config.yaml
n_layer: 9
n_experts: 16
experts_per_token: 1
d_expert: 160
activation: "swiglu"
moe_layers: [1, 2, 3, 4, 5, 6, 7, 8]
router_score: "softmax"
balance_loss: 0.00689
balance_bias: false
router_bias: true
init_std_router: 0.0159
lr_router: 0.000618
vocab_size: 16384
optimizer: "adamw"
beta1: 0.9
Below are experts of layer 5 (counted from 0) of a mixture-of-experts language model. Rows are named gate (a neuron's input weights, with its number), up (a neuron's input weights, with its number), down (a neuron's output weights, with its number) and show model dimensions 192-255. Each number is 200 + 40 x the weight over its row's rms, rounded and kept within 0 to 999.
Before each expert's rows: "comes before" lists some tokens at least twice as common just after its tokens as in all text; "mostly gets" lists some tokens that are sent to it at least half of the time. This comes from a sample of Wikipedia text that the model never trained on. Tokens count by the router's weight.

# expert 10
comes before: " | ", "–", " |", ".", "\n", "; "
mostly gets: " million", "ović", "; -", "ić", ", Germany", " | N/A"
gate0,263,243,233,191,225,171,245,256,192,189,160,235,168,109,208,188,175,144,144,170,263,188,276,198,144,226,181,222,160,239,207,202,238,202,224,269,215,179,198,219,204,187,131,248,243,203,210,299,270,236,225,134,130,277,222,189,177,226,238,192,178,225,168,269
up0,195,179,221,234,198,191,204,235,211,167,194,198,219,259,102,143,184,159,188,251,202,226,204,218,219,219,168,148,166,136,201,205,174,204,158,145,166,208,128,270,163,257,125,236,133,162,159,230,249,278,216,196,274,236,197,157,160,237,196,202,122,182,111,187
down0,175,259,255,126,216,203,257,201,214,204,216,220,256,218,181,179,142,216,228,167,200,225,178,227,234,86,230,155,169,238,177,235,221,194,263,226,272,207,195,193,177,250,248,171,220,162,194,161,202,179,138,152,204,200,94,141,175,213,195,259,257,172,156,192
gate1,179,223,200,183,188,290,213,228,257,126,201,123,182,200,123,156,133,209,200,253,192,219,214,177,258,266,180,221,181,236,192,190,120,246,295,250,141,187,181,134,93,180,266,235,192,196,281,204,230,150,267,122,159,172,199,225,141,213,116,270,209,246,210,256
up1,220,190,166,201,249,198,168,162,171,215,229,228,196,182,192,201,242,248,204,184,213,237,227,283,208,126,146,264,230,198,142,254,186,231,171,225,171,209,197,236,234,268,249,188,198,192,226,198,189,235,100,260,235,181,212,209,231,251,283,212,234,176,203,184
down1,178,193,134,234,203,144,244,273,216,191,153,219,162,223,169,176,253,158,146,145,271,238,192,250,170,232,167,234,226,204,166,196,215,284,278,275,298,154,197,193,245,266,185,113,211,176,248,170,169,200,178,165,226,122,268,125,152,168,183,168,185,252,137,282
gate2,217,214,258,244,183,291,281,181,205,244,149,150,175,201,220,124,128,249,224,179,198,185,178,178,221,233,222,269,179,218,211,187,182,174,209,219,193,191,233,209,239,202,223,243,173,178,193,113,251,177,191,241,203,191,235,189,181,188,137,198,229,91,283,191
up2,201,212,207,129,204,245,155,174,168,211,161,202,301,232,162,198,179,178,205,211,218,184,132,172,288,286,182,200,193,221,212,102,102,211,199,139,173,183,233,226,167,249,161,156,211,145,179,183,153,201,237,246,186,177,226,198,231,232,197,180,155,246,211,201
down2,278,199,213,133,199,361,213,120,238,205,231,169,191,214,194,258,231,197,213,176,107,198,194,214,162,206,185,241,208,269,225,281,179,128,162,142,192,223,193,165,133,130,202,202,165,176,193,247,209,255,181,120,176,236,185,184,182,139,211,185,134,120,217,185
gate3,221,109,217,227,236,189,244,190,228,222,207,236,225,264,235,286,233,169,217,157,212,226,191,232,178,227,167,210,212,228,292,175,163,230,224,137,163,134,232,192,181,153,201,156,157,220,196,197,118,187,176,249,209,246,270,168,242,194,194,244,247,184,170,165
up3,224,181,128,266,157,239,204,191,117,143,189,264,206,225,223,258,222,191,214,215,244,215,258,157,158,280,217,195,133,242,186,267,217,232,165,202,171,141,194,204,196,199,136,150,173,149,165,199,220,259,247,168,228,147,201,139,186,222,221,149,195,227,236,138
down3,180,186,129,161,166,158,222,169,215,217,231,221,165,146,192,233,246,162,215,242,164,252,240,260,221,146,161,241,191,201,194,262,186,159,247,213,210,191,231,154,224,201,227,233,175,228,151,204,196,169,238,202,237,196,188,196,314,274,188,163,142,145,235,121
gate4,156,189,170,227,191,201,178,211,175,183,207,205,174,206,210,231,161,151,157,190,198,200,201,188,199,161,208,207,230,89,172,202,187,121,222,163,175,225,214,243,212,200,238,208,176,248,195,177,233,220,207,149,166,215,249,163,211,232,245,254,208,146,141,171
up4,206,203,218,196,176,254,132,190,277,173,213,173,131,175,251,152,220,186,208,172,186,164,156,144,218,164,243,166,237,214,188,220,252,170,200,163,256,209,221,213,204,240,253,152,203,176,141,162,248,171,215,217,203,217,248,223,209,204,136,174,213,163,191,168
down4,232,189,198,253,209,244,177,256,198,169,237,190,230,228,190,305,222,197,220,149,265,260,190,163,187,100,193,207,162,234,185,171,249,200,133,199,211,157,182,131,157,268,90,169,210,139,172,222,172,283,179,136,213,149,224,126,235,222,267,134,236,145,207,148
gate5,137,185,145,150,172,177,185,286,114,239,163,193,234,243,169,231,184,219,169,196,279,196,201,245,195,222,172,260,253,174,155,157,241,172,158,246,89,184,119,221,214,203,156,186,129,193,139,153,135,227,181,191,212,216,149,178,177,191,238,242,226,236,238,179
up5,228,154,182,161,169,260,180,179,185,150,208,191,259,202,175,179,122,141,291,176,229,182,213,171,186,210,218,184,217,204,201,218,221,211,203,145,138,154,273,188,229,186,174,157,217,209,281,248,183,207,245,250,126,198,218,160,190,206,181,143,211,208,229,98
down5,235,175,210,207,145,157,227,204,247,217,215,186,190,187,283,185,201,140,289,191,290,133,204,142,218,210,214,200,226,175,208,238,180,212,281,165,251,221,192,212,211,198,255,121,286,175,231,240,271,178,245,248,225,171,130,137,209,205,182,214,227,236,243,230
gate6,201,185,143,186,203,187,240,277,313,129,192,221,138,262,181,207,255,238,218,239,277,232,134,167,208,202,182,195,210,243,247,167,220,192,225,201,123,182,160,252,141,195,184,180,222,265,160,138,196,234,248,230,153,118,154,152,196,227,263,241,226,184,162,220
up6,172,139,161,201,178,227,163,208,236,209,277,201,177,164,187,186,189,178,226,160,185,221,212,174,168,162,180,216,254,282,210,255,185,240,210,238,180,230,166,157,202,234,232,131,325,286,217,174,176,195,308,251,237,154,224,187,195,172,154,204,139,164,271,189
down6,188,214,235,135,168,220,241,220,231,199,210,262,162,252,203,97,267,173,147,128,188,96,208,148,233,211,155,165,236,195,229,203,224,277,208,119,221,185,168,271,233,186,172,245,158,153,212,172,139,182,225,176,112,235,211,186,233,220,164,188,202,222,164,175
gate7,167,212,240,151,252,214,193,211,233,173,200,195,195,247,189,186,199,161,91,200,162,210,165,202,266,159,199,160,173,152,275,130,137,265,189,213,160,151,186,198,125,174,164,204,190,216,195,197,252,200,245,190,231,184,190,232,121,180,180,224,251,227,193,190
up7,117,205,192,230,204,238,196,183,222,145,266,228,160,133,249,198,186,195,218,200,237,187,193,186,91,230,168,258,210,239,184,230,187,187,220,204,230,187,215,223,162,171,245,187,199,234,271,257,154,176,168,279,198,236,245,166,214,227,226,165,163,159,178,181
down7,148,152,215,204,253,131,142,318,140,192,236,250,200,173,154,216,161,185,220,219,245,232,223,254,189,100,271,227,202,207,213,170,89,149,188,171,197,184,230,241,271,297,229,196,175,146,224,175,194,185,200,205,233,185,189,173,257,147,215,230,174,176,158,254

# expert 7
comes before: "\n", "\n\n", "-", "- List of", "- Coordinates: ", "=="
mostly gets: " ==", " ===", "==See also==", "|---|---|---|---|---|---|", "- Country:", "==History=="
gate0,146,243,212,219,205,201,235,203,153,241,215,196,187,167,264,163,222,225,165,176,145,206,189,160,238,133,212,204,194,207,214,228,281,282,288,250,177,264,214,200,180,289,162,207,191,164,210,150,247,197,228,171,183,176,189,171,168,216,240,218,253,162,200,238
up0,201,172,185,213,131,141,197,194,180,211,206,215,216,201,185,192,169,254,263,158,198,157,236,210,203,207,250,196,204,235,222,147,197,198,209,217,184,268,169,188,197,216,243,304,222,189,199,143,154,233,208,266,232,158,225,207,178,159,263,173,145,222,270,229
down0,251,193,265,175,198,245,205,251,213,213,143,238,215,204,209,206,148,226,217,247,173,207,234,182,138,232,182,200,144,245,312,159,258,210,206,194,255,190,189,223,206,234,135,236,251,216,140,137,237,183,272,170,227,249,178,190,103,178,238,186,153,220,222,155
gate1,200,190,184,208,234,176,220,187,180,234,243,219,152,247,203,180,201,134,222,128,218,236,224,214,204,203,199,107,157,169,178,233,208,200,234,174,192,269,168,185,195,199,203,211,205,232,159,207,103,245,242,229,249,181,151,171,149,249,250,215,223,192,253,183
up1,204,221,199,130,154,155,204,229,213,204,199,174,228,192,202,191,136,201,202,203,140,216,264,166,221,227,216,212,200,173,190,190,136,236,211,194,123,112,249,258,141,229,141,260,152,228,253,231,205,227,192,276,147,192,209,178,175,233,224,177,179,236,157,241
down1,200,197,208,197,234,189,159,182,237,184,166,258,211,176,231,192,157,191,215,236,162,188,172,211,138,151,215,237,133,166,210,189,178,277,137,308,157,216,191,242,222,236,187,151,162,267,190,188,167,108,198,194,197,272,262,178,189,185,222,274,220,208,138,190
gate2,289,265,157,191,237,218,189,167,163,164,205,226,130,213,210,124,157,142,189,150,146,173,241,160,276,230,171,233,192,176,194,242,248,169,163,227,209,245,189,203,254,209,128,156,264,161,210,183,119,184,176,150,218,226,218,222,184,186,178,217,265,169,211,250
up2,266,142,255,241,224,230,167,205,186,260,131,192,122,165,220,154,249,171,188,240,228,209,223,218,156,172,139,291,306,230,139,229,129,176,192,188,158,154,113,194,246,220,230,140,226,191,161,186,152,192,162,183,198,247,227,162,214,132,183,234,185,175,272,236
down2,216,159,166,211,209,129,239,247,199,211,296,157,136,204,217,183,226,259,231,161,152,160,232,166,179,262,165,265,123,260,163,145,154,164,257,177,217,143,196,186,200,132,211,217,219,228,187,147,234,198,313,207,288,188,130,163,206,165,214,184,146,232,160,191
gate3,186,224,242,245,195,221,199,215,162,234,172,183,166,189,193,139,195,162,186,79,132,217,207,159,229,224,160,203,217,268,223,251,196,215,222,189,94,224,208,180,184,169,265,191,219,185,216,241,210,154,201,168,258,231,234,181,188,170,135,177,224,159,234,197
up3,249,175,189,236,82,160,251,202,207,199,218,226,179,132,240,175,260,236,150,256,215,221,167,153,187,222,220,216,263,206,206,165,183,177,143,196,254,208,179,268,282,216,228,202,162,219,240,167,200,270,315,177,115,185,177,229,217,152,214,154,204,192,134,250
down3,145,187,204,268,190,241,184,177,208,225,196,165,163,126,215,169,208,236,204,196,196,187,171,203,225,270,262,176,295,216,167,231,197,205,172,208,214,104,195,192,274,250,276,245,201,199,268,133,206,168,189,174,234,188,130,211,123,167,156,213,211,196,208,134
gate4,266,116,279,230,176,215,281,272,237,175,146,174,160,218,163,279,206,105,136,159,154,225,142,216,239,208,188,169,177,220,98,103,188,224,141,169,215,181,137,152,213,156,146,116,203,184,199,235,139,197,170,128,150,207,188,192,166,192,218,248,210,177,192,283
up4,174,144,179,142,242,158,154,153,175,194,184,193,215,190,178,150,125,134,215,178,263,141,179,184,212,248,217,256,192,219,192,161,198,176,162,213,169,132,260,213,160,185,139,237,149,103,195,207,225,82,196,161,231,268,181,212,177,198,179,158,222,182,154,229
down4,124,248,197,161,173,215,163,275,189,155,189,139,269,239,232,225,156,282,307,158,195,198,203,159,218,193,165,208,201,225,206,265,175,198,176,137,250,213,157,222,161,201,171,147,191,227,154,196,163,229,228,142,210,171,95,179,256,91,148,169,236,184,222,227
gate5,151,258,140,230,243,179,222,148,160,204,122,192,246,231,214,173,219,158,205,215,153,195,145,187,149,197,153,149,182,213,189,177,265,217,183,226,156,245,186,188,195,202,195,235,294,186,131,100,260,330,170,197,236,143,202,181,223,211,172,182,202,227,208,202
up5,123,218,206,227,156,184,220,226,193,251,202,125,201,208,190,163,162,193,209,248,148,214,171,166,179,226,182,210,220,251,187,103,170,174,154,165,170,190,178,235,246,179,179,223,166,245,144,252,156,209,205,216,246,215,191,194,216,163,194,215,158,197,174,258
down5,208,231,207,215,208,227,101,189,139,190,192,310,226,178,215,102,102,199,194,225,246,202,181,237,209,144,193,190,139,260,172,244,179,175,231,143,208,185,252,204,260,173,231,233,196,224,219,237,191,204,195,175,142,171,218,141,200,219,186,162,140,164,140,214
gate6,193,147,220,205,212,231,253,226,160,219,156,190,200,176,149,165,160,205,264,230,151,233,227,259,231,216,207,184,193,231,170,185,151,202,218,216,228,225,189,262,183,222,193,197,215,178,214,186,217,174,200,160,182,252,221,197,256,219,224,256,231,201,143,278
up6,235,202,196,193,117,185,174,148,147,216,239,172,195,210,154,287,250,206,268,269,230,223,232,140,204,234,236,195,137,195,273,246,162,239,248,227,280,234,239,186,173,196,117,135,154,179,204,150,181,201,190,167,187,210,202,178,182,187,187,227,122,262,224,72
down6,167,164,223,233,126,162,226,194,224,282,194,111,214,210,199,173,206,191,222,220,218,197,185,262,227,196,244,251,258,210,255,173,181,242,253,208,212,196,178,231,201,161,149,149,143,216,192,224,212,175,169,212,202,214,170,225,227,225,161,201,224,188,219,211
gate7,212,277,233,278,181,267,128,175,217,169,192,211,241,225,206,195,207,183,170,219,108,234,130,192,206,181,185,197,191,203,223,240,206,219,216,269,252,215,140,157,269,186,141,211,137,180,206,215,283,124,234,267,157,217,255,185,240,209,167,247,223,223,231,218
up7,142,175,181,142,195,186,156,171,157,263,245,244,198,183,163,270,199,227,228,169,144,144,225,244,216,236,259,168,152,187,147,273,204,133,139,184,218,289,257,113,159,233,215,182,190,209,200,138,171,186,187,159,200,235,150,204,198,216,230,243,224,283,208,243
down7,253,130,162,166,248,183,209,192,173,261,158,264,254,156,208,167,229,250,184,173,168,207,224,222,82,248,189,216,200,209,208,184,176,218,164,224,236,188,185,232,182,211,200,247,177,230,221,201,232,223,132,210,177,152,173,183,157,208,199,202,251,267,144,299

# expert 13
comes before: "\n\n", " The", " He", " In ", " In", " This"
mostly gets: "\".", " University of", " Science", " at the University of", " Department of", "ics."
gate0,164,182,200,155,253,183,141,210,173,228,195,191,171,202,227,186,219,264,188,146,199,178,206,162,241,182,221,266,139,193,211,210,161,254,167,204,165,150,163,134,216,199,164,215,177,241,187,228,288,251,259,172,304,162,248,124,202,120,138,160,195,228,126,255
up0,176,128,189,150,196,202,185,186,193,264,196,174,192,182,196,157,173,251,162,197,232,185,70,223,134,199,138,271,207,216,213,197,176,285,174,194,212,93,144,188,165,228,212,187,152,209,237,177,248,229,284,180,271,151,129,140,193,165,141,215,209,286,190,247
down0,256,164,121,193,233,248,183,220,216,272,207,192,161,186,232,216,154,246,207,183,175,246,183,159,200,279,171,166,159,208,147,264,154,190,194,214,151,178,168,212,149,198,182,212,194,192,220,139,197,276,201,188,185,112,161,248,285,206,200,214,245,257,209,198
gate1,202,177,162,247,195,177,228,258,167,242,269,208,203,219,213,105,148,150,179,176,217,142,208,198,157,167,91,153,158,206,218,186,171,192,214,155,205,232,223,269,197,210,189,260,138,230,204,185,173,193,163,153,188,231,279,88,131,145,186,176,226,237,219,164
up1,295,232,114,207,250,212,218,271,225,204,172,185,196,181,165,194,241,174,267,254,211,257,336,277,274,210,269,221,275,230,162,215,213,269,210,219,168,180,248,178,249,215,228,194,253,242,233,156,208,164,261,193,128,250,163,252,266,172,217,181,161,179,202,192
down1,262,219,165,238,277,228,147,165,168,226,244,248,178,152,185,186,183,242,185,182,285,151,240,165,167,196,231,193,230,243,128,171,205,199,236,240,228,164,247,209,212,172,255,271,162,228,242,127,174,175,233,216,171,221,234,155,180,171,144,179,134,242,174,202
gate2,201,286,202,234,225,205,165,234,163,192,186,197,171,180,153,149,209,155,162,266,162,226,251,283,147,330,226,158,224,191,158,103,234,243,232,172,211,178,227,315,150,172,290,159,222,265,232,258,119,178,137,191,162,251,186,183,285,156,174,168,231,185,205,223
up2,267,216,139,252,185,135,169,224,230,159,211,201,168,183,277,149,167,234,176,246,165,198,126,161,195,202,247,224,249,213,234,228,226,99,159,256,232,206,223,195,186,210,206,251,154,204,198,246,229,200,247,153,274,161,222,213,188,213,194,200,238,218,194,197
down2,186,206,278,196,235,161,187,204,190,195,183,164,102,244,290,148,224,122,215,221,243,255,188,201,175,170,215,140,242,204,213,144,228,203,243,187,259,181,137,101,170,131,136,216,258,207,219,236,166,132,181,179,256,138,194,168,261,147,200,157,159,133,140,247
gate3,233,163,192,170,227,216,259,153,230,234,224,209,155,191,191,264,158,198,164,192,228,257,210,233,192,212,197,182,207,256,264,175,178,190,204,221,155,191,215,217,180,178,189,200,183,184,201,204,291,171,229,134,209,158,310,213,195,90,284,218,236,234,291,210
up3,193,204,139,166,180,161,241,166,222,210,236,199,185,193,193,173,188,226,219,167,137,234,168,213,181,211,218,215,147,194,182,206,143,135,254,154,143,143,161,182,286,166,139,131,142,221,209,242,177,229,197,136,240,243,191,164,223,208,217,200,137,174,225,235
down3,238,153,188,259,261,150,205,139,168,155,241,213,244,158,231,185,151,281,256,196,175,215,219,242,180,196,112,181,212,211,194,172,166,219,178,269,230,248,209,177,136,251,242,208,205,200,208,221,145,155,177,284,184,221,165,255,222,226,174,295,196,280,179,295
gate4,206,226,188,213,202,264,218,177,279,224,240,174,182,242,271,114,134,251,225,196,136,230,252,236,113,157,232,159,212,176,229,208,222,236,186,203,166,255,158,226,205,144,241,231,193,218,164,237,240,181,216,239,174,226,234,281,210,244,283,226,176,123,205,283
up4,251,222,179,257,215,97,194,183,208,154,225,201,248,276,173,253,213,291,248,171,155,219,150,250,206,209,241,185,186,208,216,215,173,236,149,190,208,174,229,140,181,210,190,185,200,147,176,202,293,187,237,152,212,201,265,173,196,209,193,214,150,168,181,136
down4,287,187,173,199,185,158,249,187,236,152,252,215,216,201,221,311,229,228,107,169,162,84,196,260,212,148,206,133,123,196,204,178,146,80,174,201,174,186,207,125,195,184,146,211,184,234,180,157,220,195,132,254,185,231,232,271,215,220,193,214,157,187,199,286
gate5,244,180,172,256,157,160,210,197,244,244,192,280,195,183,191,145,221,213,284,197,164,205,194,159,283,146,131,245,210,145,181,168,187,173,217,194,197,264,158,179,264,176,159,177,221,264,167,144,182,195,199,180,277,284,234,225,160,157,179,217,177,220,257,191
up5,239,179,206,198,126,240,191,183,189,234,164,186,286,289,135,247,231,249,252,228,224,245,276,218,215,245,232,245,165,242,237,138,237,214,160,150,204,107,158,205,249,214,186,204,143,169,164,240,230,260,284,188,292,159,143,217,247,287,231,139,240,227,219,191
down5,171,211,245,175,190,292,114,248,240,139,234,170,150,149,165,149,143,158,173,192,248,156,151,224,126,191,150,158,181,159,246,138,231,180,200,180,179,206,154,171,223,204,219,225,199,261,140,174,240,258,223,153,252,295,168,206,187,225,232,154,182,241,228,244
gate6,226,161,218,233,150,204,204,150,122,198,246,202,244,303,200,164,161,291,234,176,115,149,180,232,254,239,272,306,158,170,182,234,246,176,153,210,187,230,255,190,218,198,177,221,224,294,229,250,192,193,184,207,163,180,187,141,165,186,194,273,136,222,201,270
up6,205,189,163,240,161,271,229,125,202,207,240,188,201,137,248,240,233,254,221,231,191,108,207,233,284,188,253,243,205,252,175,213,153,182,269,205,219,244,207,127,241,214,146,270,213,217,230,155,198,144,123,265,190,246,184,161,196,113,249,189,206,188,227,216
down6,192,176,243,219,181,163,273,182,181,166,295,205,129,134,202,231,168,305,211,237,210,189,197,196,200,226,178,260,213,188,180,211,236,215,194,225,163,232,201,198,164,235,173,208,201,191,170,224,176,99,160,194,125,221,147,272,304,207,245,125,168,233,343,147
gate7,175,240,185,159,208,221,108,247,174,264,210,215,129,156,258,235,178,223,177,249,204,173,272,260,183,188,177,208,174,223,260,196,267,196,253,150,197,167,239,225,174,178,259,258,199,202,78,202,240,211,142,176,198,188,169,237,190,133,221,212,226,303,129,241
up7,204,210,230,243,196,190,229,203,266,214,184,195,221,229,150,201,175,221,224,234,226,258,235,179,254,203,186,229,213,185,228,158,181,206,196,240,227,192,224,180,285,148,175,179,286,215,295,118,145,218,195,268,150,196,135,204,135,158,140,211,178,234,207,250
down7,161,220,177,201,160,200,138,204,223,173,230,126,241,211,233,178,220,210,160,268,153,232,209,207,264,257,140,163,201,176,242,162,214,293,266,187,265,232,175,191,237,184,143,187,273,231,157,213,226,189,161,262,215,214,159,187,229,195,228,177,146,182,191,230

# expert 11
comes before: "\n\n", "\n", ")", "us", " is a", " in"
mostly gets: " species", "idae", "ensis", "ary School", "aceae", " in the family"
gate0,187,157,204,196,248,217,237,187,172,208,216,214,181,115,226,150,142,134,180,125,235,138,171,223,110,257,246,212,222,215,165,261,175,178,231,214,241,205,210,218,181,208,264,222,188,223,218,183,218,137,151,213,233,292,142,195,182,208,210,187,158,169,249,300
up0,213,227,200,207,220,105,144,187,202,143,217,207,202,237,155,243,194,281,221,236,194,188,238,143,228,269,223,182,220,122,149,193,280,202,207,200,231,166,171,182,176,222,104,146,216,201,183,240,196,180,156,199,119,188,194,200,245,137,209,233,185,161,162,173
down0,151,220,203,270,219,183,241,144,151,186,180,261,173,183,161,221,237,210,140,192,133,212,141,218,149,236,229,222,206,120,142,175,245,250,264,194,172,199,229,193,221,238,201,162,120,253,202,220,209,152,238,177,173,223,181,226,202,256,216,176,201,154,154,219
gate1,261,241,163,151,201,230,211,197,168,183,165,169,170,96,215,226,175,243,263,148,187,256,199,174,144,183,201,205,186,246,212,176,204,237,202,187,255,141,237,155,154,146,206,137,191,224,171,216,225,135,183,179,195,180,210,176,277,142,182,191,195,272,147,230
up1,192,214,253,195,182,200,234,261,132,179,256,230,220,160,220,248,186,195,192,248,210,228,204,238,196,233,213,190,187,154,191,279,216,272,210,237,173,218,163,184,216,194,244,216,137,219,183,226,265,156,211,303,141,208,173,163,156,81,290,194,252,259,183,205
down1,213,189,214,204,213,262,152,256,225,247,212,119,181,193,146,241,178,256,160,210,217,172,161,202,240,215,188,200,210,174,168,223,219,204,208,242,170,190,136,174,271,250,213,207,193,257,207,257,309,172,148,202,173,299,189,241,229,249,218,161,280,207,290,260
gate2,221,229,171,156,172,185,209,239,103,229,185,196,295,165,103,237,195,177,263,250,212,231,199,163,276,261,253,170,177,231,165,140,172,207,138,153,179,218,235,179,135,225,264,169,244,244,235,180,131,232,254,213,203,192,150,161,232,206,127,225,147,246,186,182
up2,168,126,209,186,188,169,224,224,229,213,221,195,188,188,219,185,205,211,173,185,157,215,131,209,223,317,161,175,211,196,254,205,177,145,241,244,226,182,194,207,109,232,231,224,188,165,197,205,213,192,151,250,222,157,241,249,274,194,189,206,161,154,279,147
down2,251,278,223,191,189,222,179,196,243,175,226,182,184,181,167,225,199,217,195,230,245,225,226,162,80,197,199,187,207,269,215,184,176,248,168,172,202,166,207,185,196,200,99,189,171,244,193,151,213,162,102,210,161,214,116,205,239,112,197,193,250,262,185,268
gate3,198,198,220,217,234,215,199,237,170,195,138,223,271,240,246,172,94,234,190,226,236,264,238,202,196,211,141,205,162,146,156,218,177,163,156,205,227,136,262,204,241,225,166,253,224,234,200,173,204,218,190,139,192,170,199,160,185,250,199,241,192,164,255,230
up3,194,202,196,201,187,168,120,238,165,198,202,224,194,304,184,232,228,234,135,184,193,115,194,164,210,189,231,212,187,137,154,190,280,162,157,213,213,174,176,191,241,250,242,109,272,202,86,181,210,202,218,93,221,173,238,182,133,199,203,165,226,213,152,242
down3,133,192,179,225,193,193,265,134,145,266,178,218,212,162,229,224,203,247,194,150,182,210,269,257,211,198,236,228,199,244,190,184,185,268,190,197,181,204,197,286,162,165,191,120,169,126,258,180,162,163,224,198,155,209,237,179,199,197,184,150,251,149,170,215
gate4,229,217,261,164,210,241,205,172,196,218,170,124,206,209,243,228,241,181,192,229,256,150,212,177,246,163,161,170,194,204,270,136,189,239,192,179,205,193,181,177,210,130,200,184,260,183,186,228,187,181,255,306,173,234,228,113,208,118,170,220,186,177,185,158
up4,217,217,182,141,148,148,202,183,205,225,249,154,210,173,215,203,137,248,198,202,138,135,129,245,167,147,186,232,239,263,228,291,216,189,214,192,246,317,208,192,240,264,137,255,166,225,235,194,252,196,202,198,156,212,240,140,199,158,167,136,259,161,211,184
down4,189,207,234,221,181,212,145,223,201,188,202,234,126,251,91,261,251,173,228,258,193,199,271,121,170,178,245,154,191,220,191,236,230,199,203,192,202,186,133,195,200,225,217,231,135,163,178,227,276,251,185,218,177,209,156,225,150,167,265,210,214,228,266,165
gate5,179,210,252,184,234,200,231,172,219,154,235,174,175,233,242,202,151,177,206,180,259,282,211,153,201,149,192,164,187,239,191,234,193,188,226,280,135,232,166,261,125,120,210,195,131,198,214,241,200,216,221,209,172,179,167,204,213,242,170,240,246,208,179,262
up5,227,206,191,143,161,231,198,259,252,196,221,212,153,207,240,156,217,252,178,215,157,222,141,214,170,229,214,133,180,258,159,168,220,195,227,192,276,140,190,215,165,181,167,232,200,242,178,197,178,220,186,173,169,195,172,207,203,203,214,238,92,202,217,190
down5,197,232,214,259,213,201,171,159,178,184,142,169,150,246,261,178,240,230,225,129,141,246,208,114,134,206,288,183,196,286,227,175,177,211,229,143,125,227,220,205,203,205,225,237,208,207,244,108,223,222,251,173,103,184,239,181,103,179,209,169,206,207,180,172
gate6,274,243,159,165,205,275,263,233,279,200,106,209,174,229,248,218,107,209,148,200,239,229,215,153,215,139,238,219,148,205,181,206,210,269,204,275,133,205,178,180,285,183,217,209,173,242,216,230,251,259,271,190,98,218,123,191,210,180,193,185,167,155,207,210
up6,207,143,125,256,153,250,216,247,224,208,205,137,220,218,222,218,299,158,147,226,158,191,194,174,171,205,245,214,230,206,141,168,193,200,231,193,91,192,186,148,192,179,163,235,248,254,196,163,217,253,195,186,211,220,153,173,193,268,292,198,200,180,174,151
down6,244,174,205,263,191,183,189,147,169,171,216,166,169,182,159,185,198,266,204,188,243,107,208,248,203,120,222,144,196,155,190,163,222,245,210,158,220,196,196,193,238,136,273,196,182,205,174,180,257,160,154,242,257,143,198,169,208,155,221,143,265,207,210,198
gate7,205,140,153,170,196,238,236,241,164,252,214,166,230,135,234,191,148,270,197,218,283,197,197,200,170,235,220,263,232,197,155,186,214,194,181,244,236,196,220,142,149,220,201,198,168,250,217,258,199,289,165,185,173,250,154,155,195,162,197,180,188,124,152,260
up7,218,201,257,151,182,213,172,156,251,227,205,209,214,160,196,183,229,233,254,237,191,186,108,208,225,266,229,248,182,194,215,264,186,136,215,199,235,169,216,237,248,150,171,173,159,204,121,241,170,218,181,226,146,215,215,184,253,186,258,247,137,209,226,239
down7,181,145,144,161,209,170,216,191,159,217,162,197,206,178,203,185,201,166,239,186,238,223,206,145,215,241,195,201,211,210,201,168,192,219,169,188,228,132,295,294,194,146,225,179,245,220,255,159,194,261,207,190,240,150,173,196,235,211,143,231,232,163,228,219